Weights of a small mixture-of-experts language model, trained from scratch on English Wikipedia.
Size: 12 layers, vocabulary 2048, 16.1M parameters.
Experts: 112 ReGLU neurons an expert, 2 picks a token, a sigmoid router, a shared expert of 128 neurons.
Training: a variant of SOAP for the experts, 298M tokens, 6154 steps.
Below are experts of layer 4 (counted from 0) of a mixture-of-experts language model. Rows are named gate (a neuron's input weights, with its number), up (a neuron's input weights, with its number) and show model dimensions 0-191. Each number is 500 + 40 x the weight over its row's rms, rounded and kept within 0 to 999. Numbers have three digits each.
Before each expert's rows: "gets" lists some tokens that make up at least twice as much of what it gets as of all text. This comes from a sample of Wikipedia text that the model never trained on. Tokens count by the router's weight.

# expert 7
gets: ".", "a", ")", "ia", "\"", "o"
gate0:450522503533496543517542501460476488467534484502487501579499522463517441495549521492526575530495492524457517484433417415462461541532476444493457551475450510461543479515417454518532525516457501508439450494520473534558527530518523416505467451510471481549411562525552485536524466516508535542485439444493469498514516511448523556542495502390454519466528503480479467501440589465483531469533501573488554536525543462524513495449498571599473508545517509545439486500546497411418511501499512480472510524528565540549530554475518472452475488565453535450606495561481498492541477548514560443
up0:479540548597544514486526570496545475494508480405510484448479537529497567489541485515448512513487557519470571502539426485453462489523461451429468506482500563521525443545505540477497492471514493519469493465507424481398453440561554462516476489529413497488534542556467522559476476455496489427536524525493515459535551394553549403486450447539511471517468495465532513558529504480476487537513464519539515570482453504491471488509508534503450490529419519500485501466456571491540507503511388473482517429507543498477532461550548511539537476459552496532553514427554503547509549532593496521
gate1:482516527505570529519574416513535464449505515492475535543523452487487502537552527499490433486458510532464496515571511543504436567466568560514471534496547481548553567468518505496502477538515513411555496522476468471494453517471456491530422535557538505526453530568520478593517528532488478535471443507493476417499534474525548470475514476549567519489495493577510516404394529474479399575421519462478502467474564468460512486504447519401509528499461518455521511503551549505575514514572491440450453517519509485512508492460495507484519511471507468513478510462559464526478496527535603419
up1:523412462517438524467457515454460470498448518488578498473480457526506393449479552511512499504518490398451435438496484481463543383525447461488506548502455537481607484505519501487527540472455483485491510536442402547532527521469518538495566510500473437456545492503506497493544500529497518475508515560556525552493516455565490467520555533521520487411530482501566477519504517511574531499498485518513509489513398558516458519530507536465487524503541488534558513514486456567447552437442567431493527530503540518545557536506502492490450527533482482456500529459400497534471474474469393527
gate2:535589527507557473534488444519432505525497524512475505545500493538503427504508485510451414472493468544451489530450497454456497536524560544549538390477490545525527490562510410534464462519509523468545563502453508525473481466489492495480482498477466431465495440435459474511488466554582471481477489587553504482530475583570555578429466519481554617510564485500505479517452528514559529492507512519452475434466518490489490475470529473519567479531527499419538509433533479504561551484492500493485512564495556441469526518503462526536519405500553510558580543506527466545531477505542547473
up2:508515535517562504534539526522495507592524468484519474541456540540436503533472468554549408445436420500490502530454537492520529548507507466495502461452504576483557496526539482526538472560459522520523546502458514514523457460507512490541541413436486494457482517422509483527539444441475537492470549567520510541536477479508488534500596513503455481540537512493429465502525536525507548585524542477531448490531495520536520445561566449487540478537489490516542623432481505504518525456592405571487496584481491455513464473542531573501522474457507463556545417534462531510473497547535486469
gate3:488481510532444579490531473533632514523500545513455508432494576469516547562436483501519541561467540555454504611524496438463452518479552473471464540467430468490505520453494549548451508478562505481559479414529586463574486497524479501423490529511541528485472558465456551468538508496553526579512509488585491529478513468469508494455409543479504458519529517569441470479571473464482466507485544576480587527546492483496494435495544523477519479496490533442558489475479478468550557540486543511513503472473458472524489465474503507476516547497523567472450432524469472503494512484464427477
up3:495470542543484476489466541511482571505487439501578455479533456444583483493551539564507513479483555518553449436469577453485477479521484540468461502445574518532436499521527425499513465514427464506451523474513488519509501429481492553507531489494562469533506418552524479531475444528478632519416525546433448484503479532458522493488510494506451505484430534525485485496451535490501469523504498495496433502513498443583488582565453473484469489575482421506457553491501438486471477430560499448476468539502508489517515448486464505439490572532577500558553530544567478522527437551524470492
gate4:480439527563419440528535513463491537467501456482574575499480501494546586494416515496538408505529518450538487505501497469559534458475517551459526436462511419487577592565499421539498509515565494430490540488481434514506527490465498434523507516549469557447489483490514483448529441470470477531490450510624434530537416551486587546500479560470504515460534485481505549537531475513528477482508534495548557519489491507483410561503546456485452498559484428478482497547440493507565464480482499555511526522543466548491520526453557537558528497473498492456531544488516533492474488487537477508
up4:476439520556472483471578594499478499488453542436508458441535494511487498481508533493565410514475464467505504453434509477536535490463527522474490515471479550541500492547567505505494457545552565430517507521480481460553556450477496442550415509564471564450454455498580462526469508534484429538470514573620472503460501581521450573482494483543496522450556548506491530524560517510553469488484547518539538531475526510550503529492512472439497496468496398463494523530506489552557505432480437482543491547507450505582557512446557533473523463461492521467521561503490502514483552415502528516
gate5:479476528475440526477527512541530569502522540550503511519461480489503459519547459468417487498508509472518471512478536433504484456431487474489486488499461557507472538486555441469475576606478536515536541479502572439534518497517493564428483456514517455438417510555581421484548517537471472526514473492474469455516480531530454601488511454475497539501526456502529489462467471524546441469450541603532464512475509523488463446551571439511483472506401487466561510521545471571524574463451562532506455434528512495569424516520563525429490476489543548452502462459505499453479503473528562490
up5:495515500522457386528489538587552512424538495440540512471480484519603504453511449496553493506474451497509477472494487509550529488477549496493474390508494505489550555446563527575475511529474431513436449489583521455505533478496517538493500457473449448482513470487545528476502501528515583502549544459509486432634460482529577487483506467537482479523470494544520506509510485522497482495494548485540485489512477457493488474482503414487521513509400525534491523493445590588447499468431541561508482474536509599458459521537513430467472462492492461498540485455505518487560494476403516455
gate6:464525531496433463538512467532520478512546461536464425507465529455396468512526482465505543521520511478502463491508506505468467489505468479488514474524562511516545571443650499543492468532490526419551511480495526551514518497485495405542507474564495498480534509496549501515490501533523576408423526497473439496568404554503498520530513483501499483444582477544408518499507474476475444499518501527507517538517557599517508474572582521552469476451405470518476444491505484566496490508522517469476441543470479534446483492521493446505519488470513552505558436527515536421508516506510614492
up6:476479450459491554486505512476462443531487531499503551524557495540524510444456531520479445367551546437428460418502481459513492550477576406447550448469489532499508459463468526537441453516498477547482449536489532560491507487445574434477500441505469501480476458465506439492483495461501463470439548532508478481430640515562545476529548442498528498471509455468538466508506447530466577533496499573460548479516499522529534431498462471523540518525476468404531467500519500576463539511505450482467553473500530496532545440468469554550459462548473448517476518471516518505465532492475464529
gate7:457459426530511495451516418515574493457524459554487484569481470446507562457456514477492492544526472479563582495491470480508535540479507536523477508541588478477482530461518503431523449449535503525490562537479502500557452564527592515451501489462489434505555525456530497552445535457468528458518465492505485523489495548587549530562515544449421531458501533471515507554495497535486490473505464454455575456522427481549499478480505445479506481552455486510559518485469496585502503511579509552468495550503469451383443469510498454533499497463523571530504463569505559490487545443564409494
up7:488528448514557495537528573479542504464480529474454482513520415488500556450507488545546510558508426515475507446492492495555558540493536533509522552558532337494504535495567469525532467488527509515514588541530496531570565514580522450477482511487494483429489507544548462468477523539405525525510550546530522485535471462517526440517526532449530511447552526479571517515475491531551477507398497430559470503489525470566450593540510487473546550499495486568526578471451458487459486465456580513466474461523486526496421514502512497518475530489504524446542518526452530463529465509442504552
gate8:525539520443522449501476533544531535459500459546493495469464476555478504546458476518509528549468466554509455401556461490499483538552442463494458522488560464450502536488487476487495492523430544485493461485563452549453503553548478568544526496518522509469483490532512563491498512394421521527470442475503491450545406534533543423517488457580471527541481499474562560458491503429439468488507476505574481499440518486502421516470505548478491547566512481434443457518515546499515456530428562470532571487540501401490454540493516523595456465510538537488478541530466541526444425449510485480
up8:546503449518465636487442419479478509500526453506533483475484449467486532479450500453470462488471545523527552479469489524530505515555472557494499572511475454484498519507514517539558445442473439531488480507466464470527520577465460478447478539424520552487536516532458486500556527518562456499573501512508577494455479478512489489471525497527504518489492535542583511567596500521572415447441512527520480513494459502519563534518516546491489538483495508586483470558527535469611475477573486529490529505441588508519544572406465499526499566494554481540456533495535445466537562469540552517
gate9:408518578529533505471552491476485483515440520501524487497510493471592466474537520431478495508463439446474575549512543460517581550478532480486461506578496466524463515559469546496557531519573511503482492469458543511456505490602415531513511526419507506561461449517573505513497545378558492459491504476413456453516442492431512537506556512542446464473427471543463441535452501529525480527537506514465515517456504504519514533531454490559525473593534519529473527502537496524442553492476476478577496561510520480541546485480580522448522530485506491442514534452500505444541538546487509443
up9:535514525549546526576539428493460460493497560455489484440456529450531513466503522519430484477481481547502449472456455429451509531489425439479441569464527495506500446481507483483529466502515531552541449574491481537503519502481581536474450470542504524545571519489498583527485464508489482554403526535490486454507456405443579524488458573479499533459536524493544522543587458477453539485464511535430466496490453516445506553458454497514544473458487485613552481451515448501444465495516489410519532579479495514481506531535526438511584500509472505475541553455550513517522458442490496517
gate10:461456504465526472518484507501524478513457453528433569520448469461463535501556467558525507463524487455521467479514460461496507506533438504496492401552509536489486468506420608513530538403514532439526532485525478456598458475510536490455577491477493479463525476546511524477507503492502478575510498446501508490527492448468456511509440557486558557521501514484488519469483522502480488510571560461530528470577459414518483565490473482471469559509512453489489526449554517498469492467464461482460480577439572553547503539450510465464520411560481465472497605507486566477522614466526429437
up10:503552480488497539473429510497429492479473531509473405492544513598595470506457620476501503479474499477467503486531480507492484481451480484504510530481460507536512515495440478514522456537490485560441434531556524566493533519477506568542412503518489430514451452531519505491437549520435574421494516533472492494462565481413462522470567425511458503434451500510534504431452476512494506512524424541467462491424450529519402559503502537479474428519490539461525512482458519530527524536524529542529551434516468482499491483525481525512469548517415529542535470531549480604499456523519539541
gate11:548495546450443506472550508498520536536511463481475462531504532459522537499460418494533494494499450508485490501478463454564435514447543448448490519522443536442475467447450454494557521482521455487539491544533554443435481465503519501545511573428484524496530452514480566457448418530508551526536503478499446478491513457593497516539508520540539477458546458394500467490506539500485452467456525483528503496520510496543590559450407482509427525469579544451501477485490523528499493531473520462524536592493467528491437456395547477496485528449501452570504516506543492393578463526498446547
up11:534491485492451543453535441538520535471510474484416466517511408463534533509530476486468590552541463480494474469473499555574535467490513468504434494502455549502523468527482518499559524488525499532542473517529537482439547560472533472510517520504494526585527530503507586469530449509481463408575580506500487531478551474533448531479465512521555508500556454493512522509558480511477413469435488403471509475490504503501550454448459495548440470528515466508568566456440543484553529507471455465525595485451521561500466541499587531500482479561439515515569513504536592432585504496490449495
gate12:437511463472459527469484446590550482517576457493535520441447505477474487438519500540458499502490506480497502522488535526580565457451530462534518479461494556535513406518471569432520497538449558507510500489518477550532461494482511536483465471541489524471510520469519538503473526433541450421479458518537471573471509436489486507469481428478523404513565494446486522546465479540487557523468470505495535447490408486492506489504437504476538438465568499471499553466527494448480400493497472533531499516426528559395587493554532506590492481526445536468419555462530540477511544525526507441
up12:514498540513510487547454528497463528459483504552486493561587528544555464575518466407517582429521459497518464517512432497454491502553445511436524497434440464564469508466546475583484541434584523500518475545520510448481555488497447480548471491515476482530551475524467565457576459561489500540533530476505532417492482525494436564529484512605495536549485543531525532454538494445535484528545503390525435588516472498508500473517498477494501495516450479540495510519429493487529575486442472466516513551541531459569428540512491496436506529513514465520533521530537460505511440453486570501
gate13:480452531447500549473462572484568397446447522425519482453503547489525483471544522481507425456444474479528498519492441516560486416530455484469625439482491545475500501498536505484534467493454555501534508516502483529549524487541512477482600553582503450485528445499389498508509516500506526579459481494517528513450490531558473480550455490572488469541527514531481481513505484507558519486485417500507489549516473483518541484514395525546493514512493582485566487443564584512567578554486496444489485566481494441535545514482513491458548532552505475508438505497516528558526450487504454489
up13:553528523493530439538501468520501465526502526504474509526511439519463559537423463489492536576517518544486459519539526508487480498482516488479454535553537488447483505514498552536496551474522488505528514541521505512531461497528452493526468473499507520529536569531564419514465562527482484505486499484449538615588515552523575476514521431518454501461516476450531551572532513440527551548559535501452445459489488501520462525500453483486531359545475557502477540536467454474457412407512581453497422376523525506512546576512506481428503555454491532468555519520469539465549506484524478540
gate14:541571515525500506454521469508490557459475482464533543483438484454463532481458458545519554470474458557560484497508479512450497418583553527514506443515534531505409477531460523441543478483477483501536498418476574575491518466489473490505528523507541546521545575517460458456507566481510536472480511449501545418542421510517475585471531540508479466472545520536499497531478510503479482517525575506493583503536488481475473518535471567428535498504466541497487448483590507490556503526514584561512548520556511414485501494483491457529465516546572548354460500482509529540533504448570535462
up14:508507470469520539491483489490537472459446578482518496495560507486503454496532518491437456535491476444479450432542479486476483509466489511540486564520510419468579536516557545544490492448573458533494499596530461502476458576525512540454470451482512504445486508509498530496498442584525497495402503475497481582499590411475551438471500471430531521586453535520555504522511462524458490514457447521538439446497461595474458530454550521538437560520512469545477481486470458513491463462508522495493473495554465510545504470546470549412555490458542512569410513540503546485517492514495474598
gate15:502563479483558528491504529430479502449470452461562486440500434494525515430530501485549426474519527507519482491532519483494592477515495478516579464554493469516513523483459575454492503437493499458484564549540537497541464526505503558543551549583491527550477468466620579521470440469485443468490514602478519496423517508438560496494547411490499494455521583565489472538466500554533476536531511438526520528526559520477487463452482431515516504503534492481494507517513399567522493522503566567518480565479490502478463528477496530547536480443576560554489512497514499415502503526510436499
up15:459568515470552470466490447474503493507517478511555543501487476477508501464583507563601512516545479554483487463543488486468537534499438515517480539603450479535545458493529541535461417499581504440511515470580460456457449548510503519506472518527548490423535528427587491582440483441518502554506507528526460455554575502488533481539532491523552467524480526485497540462446504489477454470565468502464526481577536507519514518555434490572489530496502497446440472473500457473441444532536453523425529528492475415551463503554485538521461440475552495539483447555453516505484545478548434552
gate16:513452494540474457517563505506526450549530541519462481467515520513501477482564424450511471497480474501515486433468494489515471526559452561524497488481543494499467535452555431534473511550477446501470480414533505470553559526507510437499475568480507492533470422511483516484525494484490546514469453560497593510522402466556488531501501493484524497489452473476489420466512648520532532429498487496469437466428484526443569551441464461501547454557464484518447525443551380477490494526471472508519537465453527488527547555643500510543469436478519441517519476498532512486487480490523548520
up16:505495501534554497481472565522501511481485469506524534529521530500486469518474520552502525467516493455507468546556464572499494590448505454547499533450522479436470514471515505535535577506483504465514528587515528431525534437568458491577494507479424576523489500484546476540470561539463533492464516561499471463558499483447527591446486523457565475511501519523574477525540462450541554483425542514442462527558607493498517425508515575492498446476536501488546518543518471528577594486465407484533475562489446473456469487486515487495530546493580443523503570445491457472424531494480493443
gate17:426438563522484500590546493444496469445440504559483523483488532462596429550432513427528493527494410459487521500483509494442502522463498495485407411508494527506521505502562513567548472556465551499564491472463479497449529458483481534471597416485575445576457478514508491533476464480474460502517483479537574543492438461529505577469530450468449532505468511504532523518494512465483486526554514471525508537441596435522521529491469500536451464540464476516534430508494497539494410563451460499492445479518529528539484509518537471480530591442480510502487499533462483537544516476498439491
up17:520456576587441552504535488445505528498486503623524462434468570467524470521515521448566541552471485498492481471436512495529462583439485529480460481516494462462562465525521556539515524550509530516528507521501469503503515459536518580524528398539555469530461555455506487434516508508515485586486490492559542502459527505488554549421499443473442526491460467456508593523502521486528456561529442470477465525398546469459475567497507547596514504535481460524495477484511469515496408548546541444466492529484537499540500515494459466469513494474469507437483450530514450565542492458513457443
gate18:548389417528490533536549475475548538497565487487398515556542518506462482492520445552462497523513575478572499452443459496532445456558515501550538498475479476495588545518476520509511448479460484461455466530497567482495561450480479522510446511503495520523542533531507463535489398492506522442506526538412431469411397500503474482529500472465586504461487476525469546527500551466516502489473506471481477520547470462528540491560558593525442501550446490520558494523462426472531474471535499498468473499532528486457564524452466493516525417486535458423469495485523546476541477439509547466
up18:488444522558494528536555486474564542504529483519510509538463519510520480517451490546557439535507554541487558490491461490522440381554481486529536498521455457482597446484519527515461454445475450501480468539549561507492529474516483525495444509551426525522452557500539554505528451457499500463480608483535457509431532432493471596529516494497559510446534459524441533560525468469528507463498591496502519550461450452529505563571526542515460478467444476498466515446475452511449485509472469457452433532502553537484518561499487466508478406440514462511536448533509505462483460425517589527
gate19:539514501489426507453475495490568520525439448489452493550490439497404573523507516389526507527532464512496586455523495563423459447438465499484529518521477546504519470481462464399488491500450523447490512496521498521445544525510492466508560481427509476511430502515457548484503473493461452491513540537497542534461435513512527529462481515460459486478542563558548502481430455521498526535539475534515465474504545486572435515489455484468584632491474540478485474500483451515547467492485593449512512437509461486503487596555553505536445534475514504469457540539456514459520568547542501559
up19:549477467517409537482507497584459457495511490587472490537527501514586494486479499611533486458417535559460458517469481546569519522502502485541523492506413500446480531542479510574484502541476433579505526550446501482476428482535588480504537580547523460478498519527450475493528503488585473532480507452514476453524483478515495446569424475566527527539529502492528467484594491497473522528513481458492469505487507539516527489520488503502516397458475471512492502465460538536478486465471444569518546504490491524436498379494449447477512454461494552489514520514582482541486407448443483490
gate20:536554558521580485507561475524537517449511461508495489482536529470490520514519526499525491467513516523508504492466436531532511544469489623570488498526473512506563500586469563448417497488414496556542529446541534485573510459505565509520407517522486498508502498526533499504443497528509436553542467585490510464473553558513461492445477503454584426503474500496478523500425526471457444543432397512545568583486568501482521472460603591450526453463530492481570541500480523515468527500473452484493482440506467507517505476557479495455461481507463458505482517524533433543539497534463462487
up20:545486606515522517497579465511478569489517464503516448475512508472461549494523512460567462464471484511524495524443409491516481540489477584532505528501474461517588537555484567504388508502477503556568486457504517480601530506454524525489426497553549487532486503507552494488459511588474442531541459577481536533463514534521481433440469527478521475519496463527520552517424474436451457533470401519547550506478559491458533512443594571440527507481509476453522535474475548451484528500472516484499490509517493496504501543555512502409471436493519510486449484485543510560547552512466437447
gate21:499538453563492517544483544559555516438504504489526566536524534462501473471558479502499542523461577522502465515512415412482461518511507497535429499507549460431496479538459511506467466493469539461489579488596431535427519452444438505536468484519562521449527455525462568495484501516492532580628448460508415478477490444535479564511505466534431488552495455441489522465496469484481503480496467542485482508460564472491440554535470516529522501546483524508491453533535515573479546528524448494478445558425521484475470461450475496481530546467495477523537561496476471533539466506408595531
up21:479491522514482528504496455499453489509571484558530485565588493576483514429506436514557571538539486473563464442465482453491494548483466571497480515503467493538535471566487478465521433493428478476534507518472489524431507414515533445520432495534593497564491535585513496469501495519484475515601424456526468523496488466438521571440482476490546451584502438500503474510536465423461534510481548530497467551446552505496450488475476528455496480471505478471445519511535530574539453505511536520550499452486552517533503557514458444483467482465498441546543504418467421518517441551428532481
gate22:460516547461576547495450450472575529517447490578470470404506514586473502527460538556460444423508462475500495518523466510497483540525451546552599503458530556502496470534418503502517515496432594508499438517521520531520509492559523500485493498450484498507463489497521492516462522490482550488457420467555491527540437466482523542483461478553548539532470556551436456462532502589467475458525473537453467567415473474479459545547523469532559436525476495518467545475477497538427518470560564537484439492467470478492562460505522563459470538481455479509482503415488550510436554507546510521
up22:420479514478550432410462512500487548491507470497526475521502477488462438500529537462432566491569475518476491528498465536484499563474493492420563545453530438460488488520461459538512529475495486483553527499500516474488582527496464519387532513516525505505459551485521508508460454456514477536448486438529463573567514573490578512555456496539486524522480467541561445507503527501465521443519575493434566464449532499526573500493422523539475501494437473524482592482565425517413464481500469557492541537503454515453539489517531504429389507463529532492541502526509543473569578469500503505
gate23:581477452496526566566516451502557546449511498572489451488518542455495445492501490453441459496517474524476432408494449505500500474517486542556511528533523507494435508552604535531476525460497465473523476482485489495436568572486520457547481500465547486492476430459487451511430477585486399541576482489535492515464590548475483518506509435464487495516501501418464434510464460554513522502383533544454468488478546498488546488533478546534434525456454455475441522536495494504541517581553571548502493460529515542454491528483531529522436485462465487437497571537469513531475522513497548474
up23:481449510517521458553428503473479489546423476493473469552565568517448457519472504373514482524479534477557486455516491499463514500423507539535493480527426548486481505541440437521507525578447528447448518511537445530465438518522489516402449438475499492492565466493545464593527506499512490482494567507535466514515558513479467456468470458516518467552546487461562528471572491445501497518457450477487429567492524491490488595445468595492484580504512447514527510452508497502445453433476426508426511463525503468517586450504495457540511522502470493541444546469489465452498559510514500483
gate24:553480491445495478491525492481556536495524517450554452471494514510442524456472492507545461490509461497524502592442495545498500458555434453472491488570451470542535476511430537472472514530502474493468502466463503458476476541519497518466477498505510585461526549420509462500505543503431541454524445498538535534475446545548619486541448514467418439554517535445505500496488513445571549527464529530523523546450454439502553543560538542548472461534487492435470496482593522542544454470468440507535476564520510544430574536507502508528618446401510443543569514513531527494528513491503489494
up24:512508497421443521426474463474501477484495463415485488493540481511466462493459579504528539501486416539441498572513566535503515467507483479470605512525481447502506402532463547441489491501461540449484478462502503438489492532520509551454495516564485512423544500445431551519492522495450463437547487471491482489478517511528611493481471501427471476547503597431547518515473529491529553535532518530558526429503492462509439593564531458542440532499503492469520508507544495498589507493467430463572509497471511436504561490490508481487563465478465458521592495488553565549501486495480550530
gate25:562578506519570479412520524543545546569553575489486536472471498447566502491554501531438492560461515472487451518504481495505533468511495457423459448530556466387505543539504544510506485437553613503553501500442454511506515488485502486548497482544514410563483469445551540490527490420534505424523480505466523505483471506487531478459491542527496534450455469595461432471459479510529500453555486553482531447445553505480539459529498508550460429464494451494550505468545458493534463536558528512455443479489475485495507529425483495486491526587557488507571516502467450506530511530517459568
up25:532552479516528505457486461539560537587529541515440473497519493464543549513561483467443511534462517474512452501467481451478540468553473432453480475545559508445534503526495489499513494443546597558548472524381464527540481511448492462541501506534468410541541509474583541491489516488497514433554460521424503542518508479469538546447490531517526492445473441588432447475471478589496498468519502549471514464477524489472535502477488511532420453468510497462578526458555487490496488509596521557469479489485448511496503519432522514417544552543575457539551515491470412504564497509511499543
gate26:481499500521434578465523567576525540519530511467587557508527484476517436497569566556535466473512518522474515529486426439483461508461522556455436486494495516444421485488474450520534493537481458529479488529428533502531461566470517550421506507524587556492476474488510446488474444468478454503461456480494496450566523459483464492537428571480513546492488497490418624513521520502434506511523490513478423485527505511503511493442549506487522562503448501505538497488491543488501526468444542501491496522565530561483545491487486516499484464467525485458446575483564393509491429461517623539
up26:498520525487537453543528452437467556474438505565418439475486514482496565526495469459486499553516496490520500443481619564492574505525552463566600501531514483558490485473532564488482477485511578536444556485515503475464484441532524432568463475436444410522529484509467556511484505575521517484531530470574554547466501534488513483482523476569449464520536552521504438469475472535560471484466463459453537551417507469495465489554463484520454472514554480466451503545521460432470433501533501462531527490433464503506523517550521494428542507547456582559517447508476514471498514537487438504
gate27:526452590535502498518493510550510549473460522501459541501515477493553412460506474455505483546513446484472507472534535528520525518431596524474542529610539475445564523539509475541523491518498530399491468477496528434477453434506536555440503522439534506479491527458508449462518503478554532501501531519497451525454498429515501517506511489579503484441504520434503467534430495443456546491521508505608493529548480547542550519507524484560504474548512494465474446485533481509437471481440444534435551501478457496410507455478545536544481459529541428571477369502555450455500522515482449524
up27:518483596494532552550586453494503517465526496471472531456525526499479503518516453462580386500457501529450469495594524498598470497506564515480541418521528473562484491534529437549449469556540492483472490532447482484504478492510406438461486514450513510451562480424533476499509505498559469508531514523402500561510469459519439567542519530515491489504515505487485471512444491438534533473505529464519494538528512504500556514547455452454484538502505456527536507532535475503487448527507476526513516633487478491482423430519478483513514481494593493593565455513430468434454494460448500521
gate28:493457515498511512488515461645535608434508460517478461547474538549532532539523580557509523489506426583515513525480509469502511464509481515491500449508529530502495550515453592413530486509430504480525471471442520509462466483495543574540482435504467519502480567470509491530462504482485507539490506516515500472500421499537469456582415511527464458478442482533476507547443478517526487566490489573530539497521472459510524509482488460460466565539484484443435525487534507445486431446477496548434490542539511529509547571484498423508462507563494492435457564600538419538511482472522469552
up28:507421526547535477484540447647553531449511481446435497503435517534507554551543546493501510551472460589547557478438478504526549470515532485501549466520551518525551552496430493430483574495495531474487484495488514512453452569467538534481499465487460547541516554532484509478542488496473510467498507490511524477425407500548496507562443455503506478476463495560486502540483456540474460544515527506501555501581487489483530482491477463500503584501474460456452517517563511421529469496487490601442566511546459510461506573475505418533433501556513486506500523604552452521545512482497489551
gate29:487505427534536577440550510513497553524476535514470490540521499425507509455511495468520542441480510505373497510513464516489445530530444479441466522532568494437522481445550475486533560536547513455559462530468437518504535493409525544512454526537444522519538525516544555528570545499478478529518465438475450453501514460592465548609450521478529492493477521525457501422455556501452533579513558517505498449473572515522464448537510439523512447523518494564488457504494506472479533489495461464534562538576520461480510515419480508499526501520517528447524553433501571458483452523574503451
up29:491532571444509521436572529471452481520509556560478543469510486513481529490447519567439521530485586583478507470496433472543550481509449517498494523517440511486419526533542467520573461466482447462569563488472517512493514493423492462568519499468533520515510507497445479491460518524519554458447544485547489532498514536499479479453531512484494490531552568496543557531495496454441509423495498538543534561467546565591538461517538525548519539442526486500435492500572455526513542522467499401492517449479510525479558453454477512462555518536539452355516487446482539517488517552502538580
gate30:541470542467473542516489502561486483492549413496538483454475468537444513445377485530502450487452497543452549516461458474521472611469570516477521528437537571487475478475479460472511483430503490537565480478474508506417473519474451518462490481493491496471414505452459481526467462462488522557439476513495488514463500540495502492505558565444543487488531419522522463581528466446503547446485535501490519527501461464487487548489536444473456497503455504560491642522501560487531518472475528527507502436539533448484419550548421549553564531452495498444470500553447479419532460495504501486
up30:479549481495428460535487545491499521504588452452384551435484490577530502525534501535523458482513518501540545505439544546438567504519512491483494472494521470541507519512485426491494523498554460541527520422532526538546511529409482484545523478463516526550524531505486499555464545519519561409515537542532489505547502475518572461483487475528494521420491560508519483458468482488549442515517482472499451479484575540506568527506417527490550419521505474483521525482566539462492455596488491515579561556466506539556482547433504459416460472509521575505485530482553526528437566526486588525
gate31:504455557522455465537450473517465478510542472497548508573537422495492467500574545491457496484463488460561456470559436516532524536503446389479456435473494509501528529479449600466553505442568526501524476452551548509497506479441425438499531489516520528463453468546556509554484513514552473501524450469441504490489553458497543467498494435510449424541419432447512485582461556486498489526499511600503509503534492465477478502497595545483515485525483490575513451493488522474500484474515544542506542525486457583462535479553481522562463592487543493555511483512446452539435493531530557471
up31:519442517500515518563486484503476433589518570531454540452523436444479477536479494482542470534473458487562506484488497541501610425479418436512431459534455561523506490501451507519466503505530511520560497495542554517507542464489482493501468507480535445432471449517563547558522442470513503504504496490566535522547523470541522533458521532414445506465519507534432519582500507505550565514481567536510494546474516534472432501430523541458531455506529452517530550454496494423468543460505528510483626502506498516569594414545535483401464511469553537483500508544512496534468489476477507520
gate32:460468450457504530529522533511488531460521484495497458475475503517546521424517538504476479427478486481428489505556551430510513524464431508542523465497416470446445533507525550492500478497578421510488455406430512549546495426508477483470521419509506511509495516385416508420466545485585550544473473506508461461473509562560492488477485490483473406424471520438496487480419462443535504502489514508489534502561521472494488484521494563555517510464485525557470456543524507493508417585504519523507405521560478522523500518479534490498510542501499485525499465556468484563488559621481458495
up32:472468460435507499601572519432529543515500496514528491498490493465543521415464506527459491516519496447535475521513511423508477585464435495431438480569532449514440513510516555509525509530540506477431428506451513506501470470510563466515444451520519569582497520463508527520472521509578480524505503506591525523485480531554563496525517430503441425419479416424479463591475417549521514493532542483489527527565513470529542515496518516518530511543465416503479495540535529483450406541488557445491492518502468587487517510499514491482543482532486529549479524509556533484509450591529489460
gate33:551486547554512504495536489514571530518583500520564555476508420506458456524531398554417443470482418423438567509498461492500443528524446473518487516512567416420516517526482489542503422544480495492500477505490550490465543525553517476491516558411447517469512556533522484485546519506472460490485512411511525514449483494602509559522509483515488508495412513514537381481469547524438453466539435467542503486478467517536509442526515451484503528564512428440489478450522504545522482511529510477512502522508505497562512556459551516450487533479531451518476435459510577471532480468503459529
up33:513528503425544464540535485465513550541445548495495550480572492565509520475495494488531488495479429539480547544498558473477570436514531449513529401498502454510514454481520463516527544574546487590498475546448497471515502618442437414499453541412520499515557540492464496491510533479471554452571510434538424486477543513520532454472518478466517450453530529464484462473542495450500450483474533403486491551512458489468483407474462536489481400538491492543505526467511455515484530511468488523511513570495473481536505499487506483484556557493494445503487586546449477579428503458470445477
gate34:500485529490547518548493536564468533511479478534536524509467514462587575430585517567499582495510554574465507461524536470565547518510502570539493461447514432429534508451583491472502504490473511492603569429461477505517452449504507514423491456489574478531510487472503541442409493504484428516505483498490467527487430504557538462483474508471501404554479531488509512554528496535526448501513466485572517481451450555567519549469463461496539500479535522408512519469448413489535452599490501538486506483529496510531480479493472562477485497535502477485464501479523568439503503478423551493
up34:503474480507527460498425505483485523416478589540431510475472446501553543516482478438450561508552449490586472525496481525469464443548525490470482497561422538504516524521480503564473489479537413511497431484539546514433535530398516524532496474460514459475494459509493513428492446545526464522482534432484516581522556482486510538449546393489523572520432445515555473574551510558504474511525501557535446466545474476474467490544508418488477532484514464537474478417504546549457480494521465420504476431533567471456509513537571500507506512433526459478538515521494456493533534455547494467
gate35:543501564481519449543527451534474468461519458484556498554477527461497452457521499535531511568455496494576573447539466489452512475551534519515479530532494507505557503492504503473467492476530421482498495477471435477501578495500509466469487477419498535448545463515519496443507402466494504468570527412606517512476489475547567558487477463553431499519469474513584577522466478530520501575514433501514462433466533472524478567507503485503552551527466464546499534530449463573502461519531566447489430536503494445566496522479556497511500543468437453480532491504361486491532553561513505541
up35:477524464456526446552503506476505519490446530461493519469429508510480467491450538517513539515558478592465431506483576445498533577537530488435455450557519527528511466430573587461534482488463492454510455577533504507438515438477466486439510530527465555457483503538519458468516524462488429553452419510501488510515502470547541478481539546530505536449442462509502541481476529488500531471531561447490482444489497470485441507470481507555470433487460499458512495569436432414447576527473473456469505481557479454494459545469447555455467440468415414459505442448532490452478494494539539452